config.yaml
d_shared_expert: 0
routed_scale: 1.0
router_z_loss: 0.0001
doc_mask: true
Below are experts of layer 5 (counted from 0) of a mixture-of-experts language model. Rows are named router (the router's row for the expert) and show model dimensions 96-127. Each number is 128 + 32 x the weight over its row's rms, rounded and kept within 0 to 255. Numbers have three digits each.
Before each expert's rows: "comes before" lists some tokens at least twice as common just after its tokens as in all text; "comes after" lists some tokens at least twice as common just before its tokens as in all text. This comes from a sample of Wikipedia text that the model never trained on. Tokens count by the router's weight.

# expert 21
comes before: "0", "9", "8", "7", "5", "6"
comes after: "1", "2", " ", "0", "9", "–"
router:126118109124110188139123110117074100127091109164155131166079148169096020071182165137113130096134

# expert 8
comes before: "1", "2", "3", " States", "t", "ac"
comes after: " |", " the", ":", ",", " in", " of"
router:152164110101109129125163107148114120107114114204129138177153118159109062110158124166130080106137

# expert 6
comes before: "1", "2", "3", "4", "0", "5"
comes after: " |", "3", "5", "4", "6", "7"
router:116107108138137132198117116140104137139086069224125127173126092175101070118201155147137102090139

# expert 26
comes before: "s", " of", " to", " in", "ing", " the"
comes after: " the", " to", " a", " and", " The", " this"
router:122109114151133131176177115133102069134112057124115175105142154167064055110128139143133063109125

# expert 14
comes before: " to", " in", " by", " as", " of", " a"
comes after: " was", " is", " as", " were", " a", " are"
router:146122112082078087196225090099078056168121100158178118160132119106114058128085132115130075098102

# expert 24
comes before: " ", "==", " \"", "===", " Siege", "The"
comes after: "\n", "|", ")", "In", " Born", " DF"
router:152092059074099172159187151094134138093133131138163149159145143125094103082182133165137117084166

# expert 10
comes before: ":", "-", "=", "°", "″", " /"
comes after: "-", "\n", ":", " •", "′", "°"
router:137121091091105145122181125098145100133061155152133140165187159105126102071108134149137137063153

# expert 31
comes before: " the", " a", " be", " he", " been", " an"
comes after: ",", "s", "ed", " it", " which", " It"
router:140146110073133135135148141120104071098097096146124113162095171170119127094137150186138082117152

# expert 0
comes before: "0", "9", "8", "5", "7", "6"
comes after: " ", " (", " re", "–", " de", " con"
router:140196148115108148149190097120083041136087114148150128188154124184065056083158154182144111101154

# expert 30
comes before: " ", " the", "0", "---|---|---|---|", "9", "N"
comes after: "\n", "1", "2", "9", "0", "3"
router:131131075155101127139135072143114093136123100162184141127153146130108103111197158150103082109149

# expert 28
comes before: "\n", "|", "-", " The", " He", " In"
comes after: " |", ".", ")", "==", "s", " =="
router:157140129096119125107140127119090051098085076153127150102139173169122106149146135162144120119163

# expert 12
comes before: " of", "s", ",", ".", " in", " and"
comes after: " the", " his", " a", "'", " of", " for"
router:141141128132108126146165109121110067117125076167219134140132123124072088132120146136132100131181

# expert 27
comes before: " the", " ", " a", " his", " United", " be"
comes after: " of", "s", " in", "ed", " on", " for"
router:144131089088099145131160119074127049075140098183154156145110166107162145067141153146126125099139

# expert 23
comes before: " ", "\n", " |", "0", " —", "3"
comes after: " |", " ", "0", "3", "1", "2"
router:133150103109107101187183135136102075124130092188136143127124138150126119114185151191111044112180

# expert 22
comes before: "0", " |", "9", "8", "7", "6"
comes after: "1", "0", "2", "9", "8", "7"
router:145108126123119139147132118106110087131118084173155134140092125121098053096181147140139109104134